Below are experts of layer 5 (counted from 0) of a mixture-of-experts language model. Rows are named router (the router's row for the expert) and show model dimensions 0-159. Each number is 500 + 50 x the weight over its row's rms, rounded and kept within 0 to 999. Numbers have three digits each.
After each expert's rows: a language model's description of what the expert responds to. This comes from a sample of Wikipedia text that the model never trained on.

# expert 0
router:433425529481460431462470465538455483462486401528489459502562570569528448478422429531485473515489501501497461522461466515509473571518496408490482558534567483516566577558442526527565447525529456549516417533484517474588542430498463496507417529527490420448585472550598405505477476483649527422610543530516530521455461437426482474544589498448462458467576493460541406528485571425479508553493445554502508517591478456466449459490408473571434424506471564440454496548437536501467533567550612
Numeric units and figures. Units, percent signs and table separators right after numbers, such as km, million, °N, %, kg, often in coordinates and statistics tables.

# expert 21
router:383455592516476447461476549471457510486438409505420400420513553541517446458496400518426526421492573577464561481419462472477461468574537381468479514467553369586445541485402525575482496540547446543495453575522422491526549442477438459514417537537508431521502385476534453511457539459537587494529416517495581498490519477394501442506525534434527390430544471437538446531499541471483433504473503515404548491526515479439504509510492549516493489549478515454468498499501583491479551554530514
Roles and agent nouns. Nouns for people's roles or groups and agent suffixes, such as Head coach, member, President, player, and coordin-ator.

# expert 5
router:533474493592491462454378525498436518469429498570478443520435558526527535541471438518502482456546532542513507567426415531471475500532510467450479535438611506478500567530403551534451522526517512521430503583497467473569483491458418437527409494514499458534550355469545439502489573374550494420508422540500485535456495447491448478549558520502551424429534440531504468582422574460463409477414516513481460577542421465466445459503477533486462457515471554413412415471505539514461529581600502
Word-final suffixes. Final pieces of words ending a name or noun, such as -ise, -ance, -ette, -ine, -ie, -ity, often before a comma or bracket.

# expert 52
router:503497594556430435469396575534474508463467436519471444451512604553512470488484486551418514398480492509466578551429450461477451517533573441515400636469512471512565542549446534516485481564493443501481495564446492487526557482422484502510481478538440411497485493501543398587408541487571619486503516589526497465478446501445467439544578536422478493480517419468592475570439579483472459514446401555475474562531430501449461492562479475514478490507379518454481482497434574491460501512568535
Paragraph breaks, section headings. Paragraph-ending periods with blank lines and the == or === markers that open Wikipedia section headings such as Honours or Career.

# expert 61
router:484480495560438440399511534559436489417489461532437459512538506515463494493420481623468495484566475496542501579445489531400433544621516471502464539550528509541562522524451508580484510557578427523572478533494485493582537445367480492518495559531431428451454429478502433421538485490529590500502503604454515552458505414432470466503499527487490482453544510475511406567458488406519446530471526533457469547585514391481461495504439469596411475536391546453457541498527551527487461570543588
Place-name first words. First words of place names and compass terms, above all New in New York, New Zealand, New South Wales, plus San, North, Old, Street.

# expert 43
router:450481547522409429492570553536432568472475470513457452480455482547503504499377458562505514457568598570545475558441470522484388480505531416516502591473639475508506522548466545559513456527514452455486438576493532496535566444444476517547525569572443456485530457470535403554451527508510572459537511538514554413492478385468478467622533569491456482425585448445498479587496524498420493570468452570490543531549477508379479506518469518480481379522436489463486546512451519525458518524566569
Table row ends. Line ends of markdown table rows and header divider lines such as "|---|---|", plus other line breaks and semicolons in lists.

# expert 60
router:393473553460475480448467509486479519403478457561480427452540515585470469477497439563469530496502531540475547535431439424467478479599522479480449551498547473561492525483423487496550459517489486500479504544473413520514566493476447443571474515549454483528510439505559441449489545460571619459544468553520503534474441411426477432539553515476453380510536408500600417469462510444456433536397447541453516596537420475369384501564388493480478438477473574508467498522528584502479553554544503
Clause-linking words. Prepositions and conjunctions opening clauses or sentences after commas or periods, such as by, when, after, under, while, until, However.

# expert 45
router:422447614454404515432498520516447528496447411538517453445497511541477451418441469449499513474540542575526518617471465477483473510542501458429443563401459485514508503502459425515448477539490461481557423544432483524523445469455435495542491479562472445490519498521567486485548536537514520448515506512495521566439456467455461489455529483466482512474559448408592465501410584458515480510413491617471448573537519452456487481530459527584420476601466480463382438512452519493434621520585649
Letters in titles and names. Single capital or r letter pieces beginning or inside names, often in quoted song and album titles, such as bed-r-idden, E-staca.

# expert 1
router:365409541445504469433415522480443520448396493470533451517491537611473544455470421526497500483561616586442513536446435526514470483559565491525494582426497439538491545588505419528488477555513461510509485524482481518528506443448474509596495537520493410540548478501500414499533456412541550485528476537467544534439489419474458479530530493449570462451524489512492485544454536476495485612389436531546480552595492458403416463517464488508455437524480592439416528529472599522443600496571526
Reporting and linking verbs. Verbs and verb endings after a subject, often before a that-clause or complement, such as feels, argues, is, as, says.

# expert 48
router:486446583506476494490467498458498506511503464560541407471479542518466565522467470536399489446580557501483586580499442546454485452483523471470441563437523379537511516481428507501470486556598406474482467558486470424560513409482484506546412476571516481496527425505515396497458511509518532378577460587562536500547456464552527498517530614459500447445528467551535452519501551440428418520499494593476438546595482469435470488466465426524450499541399538354535521455448518474450601504493528
South Asian name pieces. Word pieces with k, j, h, w inside South Asian and other foreign names, e.g. Rajkumar, Kulkarni, Burkina, Tikkakoski.

# expert 41
router:521412582532454513423385535534431506499456350587493386440506497561493478435485422497473520467469533505498515502477418466476458469603549447472476568502609455522486575456444560541535415533567437484427484581519441521482512452455464456573449526588434469493513474533558428477436499489553505490558481496459464558506517391460435456506548541411505530391547496492570437516483547419484482550487434505505517505524461485431454537502457480512411476499454553478502464528494569560428522578549576
Ordinals and rank words. Ordinal and ranking words like first, second, 2nd, final, top, best, next, often before season, place, round.

# expert 28
router:516433558537459427482470589506436538482445490529464462434526557529501523452440433491511520462539512512499535592469479493501429514604586380478461527497519450580504552506434477542451475526503419455497493528450467488556510434444403497556469522599433435557542424525512476511506564460571512411565506576497536532504463440411494415561579490488529366450547436522489419555434572474397436507486475582449489537540522491429442462513429442530453507522439562502501459478487529446442538582550583
Capital-letter abbreviations. Uppercase letters and pairs inside acronyms and codes, often in sports tables or flight details, as in SIU, GNU, JFA, NED.

# expert 24
router:450462537530404449443500569496465514469466414588471428471496520528458572479499423544479528452506508556491550549471471479412430507527504432474435553476495433518540538557454425554562484534502489520509491539474416552549570462391455500583441569563369412511562467492531393537475503466546577437540462503491545552463478440419508492538574544460502446451513470531512478592497519474425452609426430546448491547557468465464436472548438528485472441533433514463407477515486563547422494616542528
Opening brackets and punctuation. Opening parentheses after a title or name, introducing aliases, translations, birth dates or featured artists, plus quotes, headings, list line breaks.

# expert 37
router:369455492407519546475514592570400567457446447493450462482553565540490470423472503479492520492526557634495437512453499566439499513523557476449466668439537523577560617583460521524469441591496421492500532511508487461580518445385469514485539572523450440485459490533549471514499530513558519434488503546508494540503504496512415484550527569474507441396498491524538447564498482528517444548458494533460584601519519425431464400504507510503432460486488527440469489555484533467411558529515527
Inner syllables of rare words. Inner syllables of uncommon names and technical words, especially ic, oc, ous, og, as in Eichel, Eudicots, meticulously, oxides, theology.

# expert 63
router:413439521504484494464512512543444480497493474575471475485498638650517468513492531471508538463439516523543517587451424524482462420518530522567523534524589431549472521509452548585495444505592505482541395530435456540505573406491431489578446506474440447427477449543519435479461555474517549460525544564565552479493474432459457460527511550477571428418640423434521512481467529496513535486489535539512535568540427455458430414587489467550457499592475551503435497545422489553477537570546558
Census and table statistics. Words, numbers and separators in demographic statistics and data tables, such as households, median, Pacific Islander, were from 25 to 44.

# expert 17
router:448423539562487479446452498521430548486474472554473428508508537542452498476473453499445545447494524587431591582462417520485406472589582426450449562445522433552574569572450513597500478522479507511528458554514451542548556457457443499522439554506436466480474462536593435536465555490537560471583461540452506512529451426475460492510524511445460474454558432494570475556478564472440434635412430537440461570540467462385506496548456509517460415530435495436425474481475549512419514550551533
Sentence-ending punctuation. Full stops, closing quote-plus-period and semicolons ending sentences, plus paragraph breaks and section-heading closers like ==.

# expert 50
router:442491562484444374427514514516458545440473451590520469466506559551411500493489443599510478484510571548491532505463453529452451526541477469472471550458540487536487583553466436614487430543517427510507468528440479496567514468468507486555454498551403475433555485560570458513424562447556602428522553527537501470493450475444344446491508500417535488484522458429490489553421556438420490574457500532493496528576469493456456441496498556543420441527455523482386517553466532577447523587576580
Name-initial articles. Capitalized first pieces of foreign names and words, especially article-like Al, El, de, La, Le, as in Sharm El Sheikh.

# expert 54
router:490431507493444506458468594567464556408506473517509414532517495569523494497477425481462517496552537525486510537470425552434490510555647469470498521420584433630515520473384539572475507601568515562446417545478486475606495453372456540538455528523484452489547481526498425497455499428549555423541447529506498493491483470546438451534524495470526475442522472521527500499415541478386409535494522527392526519521480414443465519608496507526429479526472586454524525515467574467492555600510475
Suffixes ing and ed. Word endings like ing, ed, ation on verbs and nouns, often in headings such as Pitching, Ranking, Rolling stock, Downing.

# expert 2
router:466501576488452497463395572567425546472438397579454492503512471554440483518386471546513473446535488487564526562434495466397416442518540418535461505486577433533479553507486485523513497592513489591556479535446447518635509421425477477532389516579443438477470493530577474549473558500543563424485474483484542432507477418487477489508507536520482503484505467518466526573430514434482510604452422556489504519524446420489445454519507569576441468528449568487461516588477515606452560517526570
Latinate word-initial prefixes. First pieces of split words, often Latinate prefixes after a or the, such as un(easy), comp(leted), con, ins, d(ep)th.

# expert 40
router:483442525512449494474441548550507486457345501465492455553533494481503517417406431592513559446556475555513557541473401495471410456465503434480481569509513432497516552585508540586498467534582501544504453583415389476562549404531458528550489515629443433493492490533537483492542533528534568475616467545579523544475548496495478478530547553500586481517526482453563475501416464424548437622482510480496489543515428459453466502544497512533512463513503506474467485509509602578426567544608494
Phrase heads, CJK bytes. Nouns after set prepositional openers like in addition, in order, in contrast, plus date tokens after in, and Chinese/Japanese character byte pieces.

# expert 30
router:525476504503436474418524586481459548468423482547488410509551471502541462453444467490460557444487586481539548564411514475469457501500540437475420500469515517527596552502504442540450438565563417483486469571454413513643514462424432533487462570516472464464438422537529472559523493571547479439563476482569534543539498510471453486512525499470555399489570469458495436535400540475473509592485474573530505598558479505441458518579506450601452485512452558462449501482502618521494588572563602
Surname capital pieces. Single capital letters or short pieces inside surnames, especially after Mc, Mac or a first name, such as McFadden, MacLane, Busch.

# expert 56
router:485492511548397487420421554534452493458466459541512485434582536569398502532471480589449541437521517536490598486477459478488461544504586456527490538449531495551556512513502446526503427552590456508432535502464463497574498491454416531536381510540463453423522466495548467539453480504570541479489535564517546525517513443479410437540597557469544428449574439494522420520508547396489503524385392525431540568590429446500478427525494518564458418536442564473475452537441557495469568582513537
Biographical descriptor lists. Commas, nationality and occupation words after (born year) in people lists, such as Danish singer, songwriter, former footballer.

# expert 18
router:479462540530472514449525587527463518446474509535527473465548550602510531467406393576460515425480524567486573573403488535420442498534498407430479517513513473593520556588461514569537476497569460529472420535514423496576594478458393522537410523503427465460518498555584423499451490524507514497584486594488484551482487441463503451567535533504498399394574483481540464535465630489479503522442430577463466520564464505437462468493461486532464460559466605474418465515473545510507486569531521
Country and institution names. Words in names of countries, states, governments and institutions, especially States after United, plus York, Army, County, India.

# expert 20
router:428452597489428457486479521587509501385477463510508477459536553510526537400400476568497513497478568588497583559479453544477454466507554504504469551476479488542567505475462455548517453563509450464528467572430414410554523472459467431544514554569364490443560460501542485521565500491515531517612517519496645583462444473475451416506569534448463445396591449530533466459477526502415487564475444596442503529553482458502428550457447503493422472522477541485449459548531560542451524545526497
CJK bytes, articles. Byte pieces inside Chinese or Japanese names and titles, plus the articles a, an, the and the words war, air.

# expert 33
router:419407551609464486492451532522362539502476480532457509529474516484482560495457514500456532461538517506529550539502427551438431449568542458484450603484514487576498516487427513528588414532585474505545520563469488522544497426524506494547455494579401461478444468480479456483488581420519573362555467530516560435479471417436489439506518536487498491429527516525512415605481581426456409527470469491481511447509503476393473486576485458547458467546451555410496520553441495472342525493523513
Short syllables after consonants. Short vowel-led word pieces right after an initial consonant, often in medical words, such as l-ub-ricates, l-up-us, l-ym-phocytic, i-.e.

# expert 31
router:446429508499471460475387504543470572436438407535546444422560543528453556505496434511490505460534525558541570512467447524499436524511506504439462540476515489513569537538469526565454405496539460459446431531462413456523580418501492466563451530580464444432570515488541483572498536454538541463529503508567524469498550405491431402497553512510485489408589461473523473500465540403466488482464355524506557520588515520500335474561469575504497431485444522433464483491491527531443542571555609
Table and infobox separators. Separators inside table rows, stat lists and infoboxes, such as |, /, ;, –, +, ×, coordinates, and the slash in "Apps / (Gls)".

# expert 32
router:454469558503437423433478521517438552460460444566453457493577547551440502499475441553468501451534573549488554525464449562445446473533545456418453570452566453541524549547452490557567447553559444534497444540431460498563548445437470456554469527558427430435529468573547432539462549464561549428543498548507582482497449434427425449561541535431504476462566455422545464525461545433448473553457431533461477555566478460451441447535450538542442426543443538440434522567459550573470543556579566
Quantity adjectives, species names. Quantity adjectives like numerous, several, large, no, and punctuation or pieces inside Latin species binomials such as O. auriculatus.

# expert 46
router:493475496507477442485543481566346499480505474528464471449468500498436528513490518528372500447489528549506497593467426586417462528486504458436477539423581404537536563577504463542487484611527496496524464563508469528552554477451476529532484588515482507509602468556542488457517536437483577449567406546578592500443499455521509408548561598486543498466537417492545428508465516515519390564418515623390456545498499462479451407503429463548494457483451518451476498549529572478447511524526518
Syllables in proper names. Name pieces ending in -am, -an or -on, inside place, person or team names, like Ceramica, Caramel, Laramie, Sakamoto, Sam, Ram.

# expert 53
router:494457585480456455449483498530435486442454476545456465498524502553508491511413440517461529427487609546508511542436500555397415474553573460489446559444549456501509538537453479599485477573526438513493446527478481539545536470474502500538457533580414468515540379510556476537494545500618563398544551553520548461469476476478467501595550522476505413435517371485557487536447614474462464567450449551488516560541502476503358465544458491513458464526429564463423515493444593562450525533563463
Quote openers, pronouns. Opening quotation marks starting a quote or title, and subject pronouns like it, he, that, I, they.

# expert 14
router:405478551537455454462432589569526608455465481515504407440516519571467449539468477540505570504489513538542533517439447535492426528520536495395420573498615476509488530544422547569515471540482419461532512527549444517532580419495485476500472481491513466508487503572538494547429539487565512446488537612511480458460453451412496403517532570483536420421572424501519531530483569358490508508467514534480453539566448467472401494567408416512427442558459504400493485482470532521505493515552595
Infobox bullet punctuation. Dashes, colons and periods at line starts or after field names in infobox-style lists, plus +, •, ′, ± signs.

# expert 11
router:454469558514435425437476525522435554464455444572454456486589548552435509505469435557473505452543578552493551525463447552450446466529546455432451567450561452546527552548449473557551455552553442527485438545440461503562547437437467459550470528558430431447530474568550427545461549470565546426539493553493591493483458435426427449558540539437502474456564451428547469520458550433445473557448434538456480556564473464442438452535452550545445426543445537441436528548463553564470549557576566
Function words, numbers. Common words and number pieces opening a phrase, like the, a, and, to, years 19/20, table-cell spaces, and taxonomy values.

# expert 51
router:451451573489454472457494511515468567411471432531489485431464542536446455473432430554460508399513573522529495575465468507468475524575526492524398520473561487569521567529452474556542445550561463484489450572525434506577539470468459503574417535532442468462513461507563377506474514471552514461536504587501519493456445447446490433544595565387465468431563476476555503522412557409444434564496488537442481539555447474423434462562471493572448455598414575454483487518457568463459533538547587
Definite article. The word the and similar determiners after prepositions, as in to the north, at the University, by the ICU.

# expert 25
router:476383565567486520468435539520456502491443431513476419527462503495476459506521452572500507503541636473513571517510467486388503437490592476449390544514516523501488483566504485541562389570487422489443496574522476594516499448452441471559403560497474480473461431520558483469474510499521494455513428561470534574431476488509426493564570506451513479415520474475586437563453542442447411527509475511422487552547480487418496497553502500504469482521415461388535417517499582497372577531528580
Consonant-cluster word pieces. Consonant-cluster pieces inside words and names, such as th, ch, st, nd, rd in Melanchthon, priesthood, and ordinals like 20th or 3rd.

# expert 34
router:486407527493485472405423494509465482463435449562498460456530489554535489492455491504444502477490489624495516566464467537456451431574577476463417597439591467601471531445392447526467551582514400490520445556490498443532473483405502507531475497534423481491538437523513485479511551490545547423549479513402501475505495492479401496515538532494543506451557457475588428560440518507466475545435379614489454537568470499419442523555445495512449443525458519467425511501494583493372577543499557
Titles of songs, films. Words inside titles of songs, films and albums, often in track lists or filmographies, such as Love, Night, Dream, "Never Tear".

# expert 19
router:422451530524491477501471550474425492395494475545464403480456528582485510472535477607476514429514599600510548518416397538374462510532521439396409515476567437554495522557443476517423513522516411545526384545496481506506528456466423512518412509494433431529531482509559476508524477446498536434535475551512543556496427462551413476600552583454537367420539494496510479569475543450463464522474466563459424507570432475491485460548498464570445469506446494456467481494506500504438506585505481
Plural and group nouns. Plural endings and nouns for groups of people, such as Breeders, Macedonians, men, women, children, teams, often before a comma or possessive.

# expert 26
router:457471558518430422440482525521437551459457443575455457496587548550436509499473441550483498456531573546505553525467448552445445470528545453422456568457568456540521549552450495557556448555558443537501444542435459500564556444433469446550468528553427430442527470567539433544466549456560548428544498549503597472496458433429425447560540531433512475459559457420547461527462546435457476552455427535459496557567477463449443449537455573547444423541445544443428517570464544558470547554573563
Coordinating conjunctions. The word and (also or, nor) joining paired adjectives or nouns, such as magnetic and electronic, amoebic and bacterial.

# expert 58
router:399375517535441469445482538510497516446422435520452483433490559521529506467450497537432534480472541563548535515457422489418451511512544459489367538474540500561532565563459495550502465505540469453459415547495434522595544405452457436509444562526444438516561449494494471473518522514550545403534525586508553502457475423455491498570558525481474421423521451499621422509488563441428463515414406538437531572530463465468479462548521495554457472510399531437480513485452600561471518536591526
Closing brackets, table cells. Closing parentheses, quotes and brackets, especially ending notes like (loan) or (age 20), and pipes or blanks in wiki table rows.

# expert 39
router:397404511506438400498445526505426538485425445621477446459485504591467498478456382564465501407553569537518503539473483520457439483586604498458466553481521449519548532539463470558506471562535469541490442571483417531548575406508460497554483510516458474514546488530594460536412452447557546490557456519480530496485458504494481484476514577512476469478541466497556485554455537467505463496462432569437443529582470452441423458480410518551431446610385545459420560520447518538483519562560557
Copula and auxiliary verbs. Forms of be and have right after the subject, mostly is and was, as in It is located, Agriculture is.

# expert 36
router:427414535501403493393465505565417560455426471557518426455469586592446543469462432512383535478517511516537531529462490534424464527521534436481430545493596444540530567531436504529507462487547511500492426525454453504594574444441471521566456542513491456491499489534531447535463552440584530492544442515566581517450447467433477475531635544453465484401567389456537400538477529418477471539461435557466495538558503427463485514541450578515443460524462488460484503486442543487478548591509523
Table cell pipes. Pipe separators between table cells in election, sports, medal and episode tables, plus semicolons and header words like Votes, Pts.

# expert 55
router:454488500533413419451463580513475489460508429497455404495566523562468475455450434569454500440563579527425515531496454538460435530521564461553476562448494450621476531464468535555507503507502493466456445519439407457534519443442433576484499594547474409530573451513543396510463460439569634481488505484457560487502444471465506455490520516463515476439514445496458482551461516436494551547408466528459536536573486458430392447549417460567494431482455505440490488492473613585493557604488545
Biographical past-tense verbs. Past-tense verbs after a person's name or pronoun in biographies and sports, such as played, born, taught, won, released, competed.

# expert 62
router:440409617528458427494495592504522583501481445531502504408485570507487449507464472569509524476528503555557457517398467537518443532509621391541425568448555494544519541502422484518554501532570432485443447580427403560494492452483486501511470598532509347525524462554560464529485508464546515538529520553574466454450485433448437432487536513467566499481606379444548495447467517339469475478445476537443509486513478476525447528552503528538518458529451510479483571509439517530469529525505537
Infobox field names. Field labels after a dash or line break in infoboxes and tables, such as Location, Coordinates, Binomial name, Registered electors.

# expert 57
router:469484542530451457432500569519464504495444478577485473489526499544474500503500477613474518391527561545473592527330477466480405440552566503510448573483580405596502576513482532598519455575571457536488487598485474480520493415448490471545490508524453404496590480499519478519487493454525513423498502528531563488522457452446399419513554515455508519453609411484546498532471573508426513576453485509412499523546454482449455445534432479587446474540460554467498481466437552570434544531553549
Years in tables and lists. Century halves of years (19, 20, 18) and small numbers starting rows of tables and lists, such as | 19-67, (King, 19-58).

# expert 10
router:456475560520435424438485518517437557464458444568452457498592549552429517504477439551480484455533572551493557528465447553448447467525543447413452568450565453544516550550452494555560448553562442530491445542435460500562549443438474461551467531557421428435528477562549434531462541470566544427544494547501597474490455432433420451563541531427498473460563456415545465518457548432456473553456434533462493551569474464448442450535454549544442423545444535442432509560464544562471544553580565
Conjunctions, list separators. Joining tokens between paired or listed items, such as and, commas, en dashes, initials' periods, plus LaTeX symbols and rare accented bytes.

# expert 38
router:419471504541389510459473541489453556468444482486496435407532558509458506476445441554437446434496528632537526605469440525482443504511581485448420538501590428528535557484442521538548499555515481505463501526526441515523534436449479465493461521524446462508517470575506473479442551462570533487553464534506496503463438455474450452562565486422493447434567409482539488596482530466436459512484485552465451523552482470486428450567432515604467400548455571430483492480456557540326514583497601
List and table markers. Line-initial dashes, pipes and equals signs starting list items or table rows, such as - Added to NRHP, | Duke of Parma.

# expert 9
router:447507534498393493451457541522406534502382475571474474455530561541483507479502439575439482446556557544460517548483469525452450493557548432499449537438542414523495519567474443548521447534533508534504496555479403513586534457456486531504469569555442457457547446508566386506492498520552523421544478543475510523435483460472470487521592563433518477446556437439547414543434563451442466562454422547426492547569486451430403465522417537591477450531401535416428465500492576522461550565561533
Commas. Commas and comma-punctuation combinations after names, clauses and taxon authors, such as Meyrick, 1938 or Luke, a friend.

# expert 13
router:496494499444427557503462480552473521493475401497404448499501532555426475496485470456431471533485577590454512561440474461412477449475522450512454575502521445507461605533399529571477474570545484494549463532459505577513458441478478464550423533498482479539524440620501420493419437519567496505610408541402502485465515415522517387473542564514508483475533459540507470558393514456451426567399466511487486509600488530489493491572469578536488448555439456451556445543555501535429555556564551
Mid-word fragments, short pieces. Short fragments inside words, mostly after the first letters, such as a-uth-orship, the-at-res, El-vis, so-ap, and Thai or Japanese script bytes.

# expert 7
router:423386525529461497435435504535525545370394497500506496518540553481498478479455460517470453504517542524455579542466429456437453500489537447502434594448580467566509544487468472561495516585511475473547505581461459511524593427448401557589484625557464491462508468570579412533532525487461558457486485478477559512512458446404482435462531508468539483431516462481543498513468618483456514614464494540524493509508553405395443511544405462553488461522473490492469520449470591594429535481542516
Phrasal particles and aspect verbs. Verb particles and aspect verbs after to/not/be, such as up, out, down, off, ended, began, refused, plus verb prefixes like downplay.

# expert 44
router:446454551568454427446492507582502535435398436540502413491450537492480514385467523483496547406540531487563523586449431530450451564587501494461486550502545412535487550523508401517522407523502499474536527634492434435536505453394430496504478590473442523457507453462488481486479528501591579388489504520568496440523557467540450461587540508434585507461500476502502436558498508507517434575464494596465532574517441397421486423540483478587495491515430520473482531497501534508485549559524577
Romance surname pieces. Middle and end pieces of Spanish, Italian and other European names, such as Gó(me)z, Mend(els)sohn, Agust(ín), Ferr(anti).

# expert 4
router:382485560540486413490505555501444514428523410539487443520509507489507489518476447532495477506476504509443488524420514455461392517558540482521381523433551484469568534565459461561548477507554488574545483546453461522567498484460460437562419518554449411495464474513510472516426534362505534461632453507518479443452430423421472469477580586481485470496556468455539442500520515463465486505483483518435560509572437460472432443562459455544421406560458488453383490507438577554461508621531549
Opening parentheses, building terms. Opening parentheses before units, qualifiers or figures, as in (8 ft, (probable), (unanimous), plus building words like roof, brick, tower.

# expert 16
router:371507503469505514495447590498392491487444442598485502486520491474443503488474445516529500465559552557510491562487458486386444431544571454535468528436551523529484630547435524527474471473485498558477508526536439551495497468479464440565441459556473469478597461485545456430505532528524553495493398538541526615534443473403487404504529554408432439435561482513619411543415535461504484490472526548427484602522506456482472500533496544605425411555458508458496487481516518512476613519540518
Mid-word vowel syllables. Short vowel-ending word pieces inside compound or foreign words, such as grass-ro-ots, catast-ro-phic, wall-p-apers, and Italian di.

# expert 22
router:452449532515417423500489468519433536480422429620407450493521506480435532442445489498426564483537517610530560556535488489457467446552519410519467619462472478613525585504404435551589431553528506554553441567457438499534451473481491588580462522581435481526542486560535479426477576445528533464501415514495530464541496457535437420456534513522491446420526515468527474531530514419447441511369434566483494472500502425434480467555450537521437471540499525470503534541483496457427561525524509
Short inner syllables. Short consonant-vowel word pieces after a lone initial letter, like f-ul-crum, t-il-ted, a-il-ment, plus whole pieces part, pot, indic.

# expert 6
router:483486556466449464401465532576440534379467447522449426445491518511479510430475481469460508476490542630514515531448459490454448468515518474412471527479548469512467542475434476545480403552513510488538451541516511479594547403482432514599431548561499422463489422480510471516477497473558558371577478551491556504506489489516374460501625575473491448419581445471562470559461549464483454510472429530454522584513459417425398475505507509489420479498458477505472535483466530524482544514601607
Space before table numbers. The bare space token after a pipe, comma or colon that precedes a number in sports tables and score lists, e.g. | 1, 2022.

# expert 8
router:435470571508462392453487530554492509472485464533516451482521590567507564533449493534449513416522589542500486520396444500452397539581573499502458517491548474559510538518424482564470418491580486475492446559509460499531538396478375475553424497500444447435466481563542449512492503444534518458473480512546504490539486468431486487484529583458474487447571368487487455513504557427465510510446459580497506548600501436459341462559461524525348478511470488486473516474433559484414516532558555
Numbers in tables. Digits and number pieces in tables, election results, census percentages and coordinates, such as 46,078, 62.59%, 3.1%.

# expert 59
router:473498561504382473474421499514436569492463386579497493471466532504430494448532444579538525474518568513543509569477430506432502529498506473491485497457547513516494551543500486573433474560542496584489511599501408538600502438475484530611500568524495464476476436546525485513440480451591524460511497542534449565522449540486521469455520521509411460437540468466537424588400532473503405595455507567435456568550567494410465472487480534644449438575471457414535469512489458447472571531578573
Mid-word consonants. Single consonant or short cluster pieces inside rare names or words, like l in Azeglio, c in Nutcracker, v in Ludvig.

# expert 42
router:460484509508472480453500576532468531438509459546489449541522486518510508519514490533555528475464522574484538577489471574487446479473537456440462547480496352599551556543394452590485431529512447513550466538437523504524526455437447491487427530545537445434484489580529458564480524493540567393491480554544495512402473468499474411573509542430497412466511410421535402464385513487485465561447406559465525565530540519411450470523451556603490495491461520416547511500499629542507553580565557
Name word pieces. Pieces inside personal and place names, mainly M and ab fragments, as in Orzabal, Osnabrück, Kanchanaburi, Billy Moll, U.S.

# expert 3
router:390460538602470490489527553493439481532411437541510507485512553502462475472482440484510480479503522529565501536470391510480454455532500408458460485504520438521564540596470544554582507559517481561472460635540424521561547402460442483487465515504479467540481492480487469563484560390573569485600478603566522441519488431513399471552543490403548485486601482506508408507449536443521455542467525538421554528531543445501464527636468524494441449526412514451396470536482507500416555506539510
Technical word-middle pieces. Inner and final pieces of Latinate scientific words in biology, chemistry and taxonomy text, such as Dip-ter-a, extrac-ell-ular, mechan-ical.

# expert 47
router:435440598459433458399471552583481506505407437507481438477570532523485515444428448539447514453487517605422500581434465511535450538541548421478520530373506440570468604573448512532488520482649441569480446563520428479492530481517502508537455509552486439557479469475506486531507490457533581484578449541478468484541470374485491491490549529475518475388523445494525468516458528483507518527492445560456472572538495412463394499486434480523470487533424549459410485542451528492441527596583509
Work and list nouns. Head nouns after an article naming a work or collection, such as list, album, film, series, song, episode, number.

# expert 29
router:478427517518453462527404603555507449443505445537532426434445512569443501518468473495434532439532498555463611551426450483478462485589536405498494515509543511595539545542417538540522515607599445446554487517458497491495537472501456479549419484530457440452501416507591496533522433511514544408501531501527484498504533467491407427544581579465534491424586408432545449502470607453516521593499492574502512476528425400472483506547471574588432449497448515464526530487464502481500446545500598
Sports event words. Sport and competition words like Cup, medal, Championships, and sport-name pieces in ski, swimming, steeplechase, breaststroke, tennis contexts.

# expert 12
router:442499533482465483423444549525475509445426394600483480515532538562461456474477436558472526475547484540497479525486460473491448455499493443460428546481526435517537560536450455557529465552525522520480477562498405502557532473457491509526414635520456453515552437551546393542449535453544590412516416587510507511521473387458462453525508562467539417470538487486502486590494599479522384553445457596475491582568398490451435459513417548539418471579493558478409482450443499536454524514504483
Prepositions after content words. Prepositions following verbs, nouns or participles and starting a phrase, such as for, in, among, during, regarding, between.

# expert 49
router:452509531504459471337420496537425513389481472558511401506491530594484517495438502529490512405568567556540528511433461520431447528541606506460508591442511433552533551521474519548528473557532486510478440507425435473555544463429398453539488537619500461449474465523522440517447503539527525464562523502505558466432513382447474416559576504379460479456564436434549468507405545460500452518508483576477475553529428498490425447538520504497502450536415540448482485516474535508443510564502557
Possessive determiners. Possessive words and the possessive 's before a noun, such as his, her, its, their, own, in biographies: his career, her family.

# expert 27
router:486432506478441476513532593506514520450438454536496420485501539562447537488433425510494487439554581559493528568496445569372450519525514492388449553485518495528494547549408399591479444507503386513491513497430451392528497424420455508564509558513517518505503423525515424477508510535554481433555516632547522487554425486515410449524547596406487528505540467473507408557491521416462478574439496584481487545587473448436452443556490434517480505545432543503515497492515560530412517471529522
Transliterated foreign names. Syllable pieces inside romanized Asian, Middle Eastern and Vietnamese names, such as Ngu-y-ễn, Kh-ay-yám, Muj-ah-ideen, Hong.

# expert 23
router:465495501468377413452469538599440519435500408506504459514569522601436468503465426517414526440547551533512543540477478533457459443502527448478415577520508461596508543518482492534476415505507465481473440568463441563601557478428501513565427511568457422489513397552610453472438549426541493468509480531485484538485519483439475483496545539417527453490528447501559462519436538498457391498481469532455504543535468490483448424558482460513409431509435485494440482431517545455462511593490663
Locative prepositions. Prepositions such as of, at, in, near, to inside institution and place names, e.g. University of Texas at El Paso.

# expert 15
router:458488495503464458481409551592483576485409380485441476418560580527388484527462460567509542451481553500488522508412432531484475542482565482471471525489504483504546524502448544517460408532580517494494458541422487500506511448469451546514422515558352431551497511501537427461424511450590556420494468577425517515504539456420477486541585510372493482485576435486512482486434582420496503507464476521396440505543421427522481404593441532521481458530480563438497510539453537484473454536538524
Headings and infobox starts. Tokens opening headings, infobox fields and lead sentences, mostly year halves after = (20-14, 19-89), plus nationality words like American and Scottish.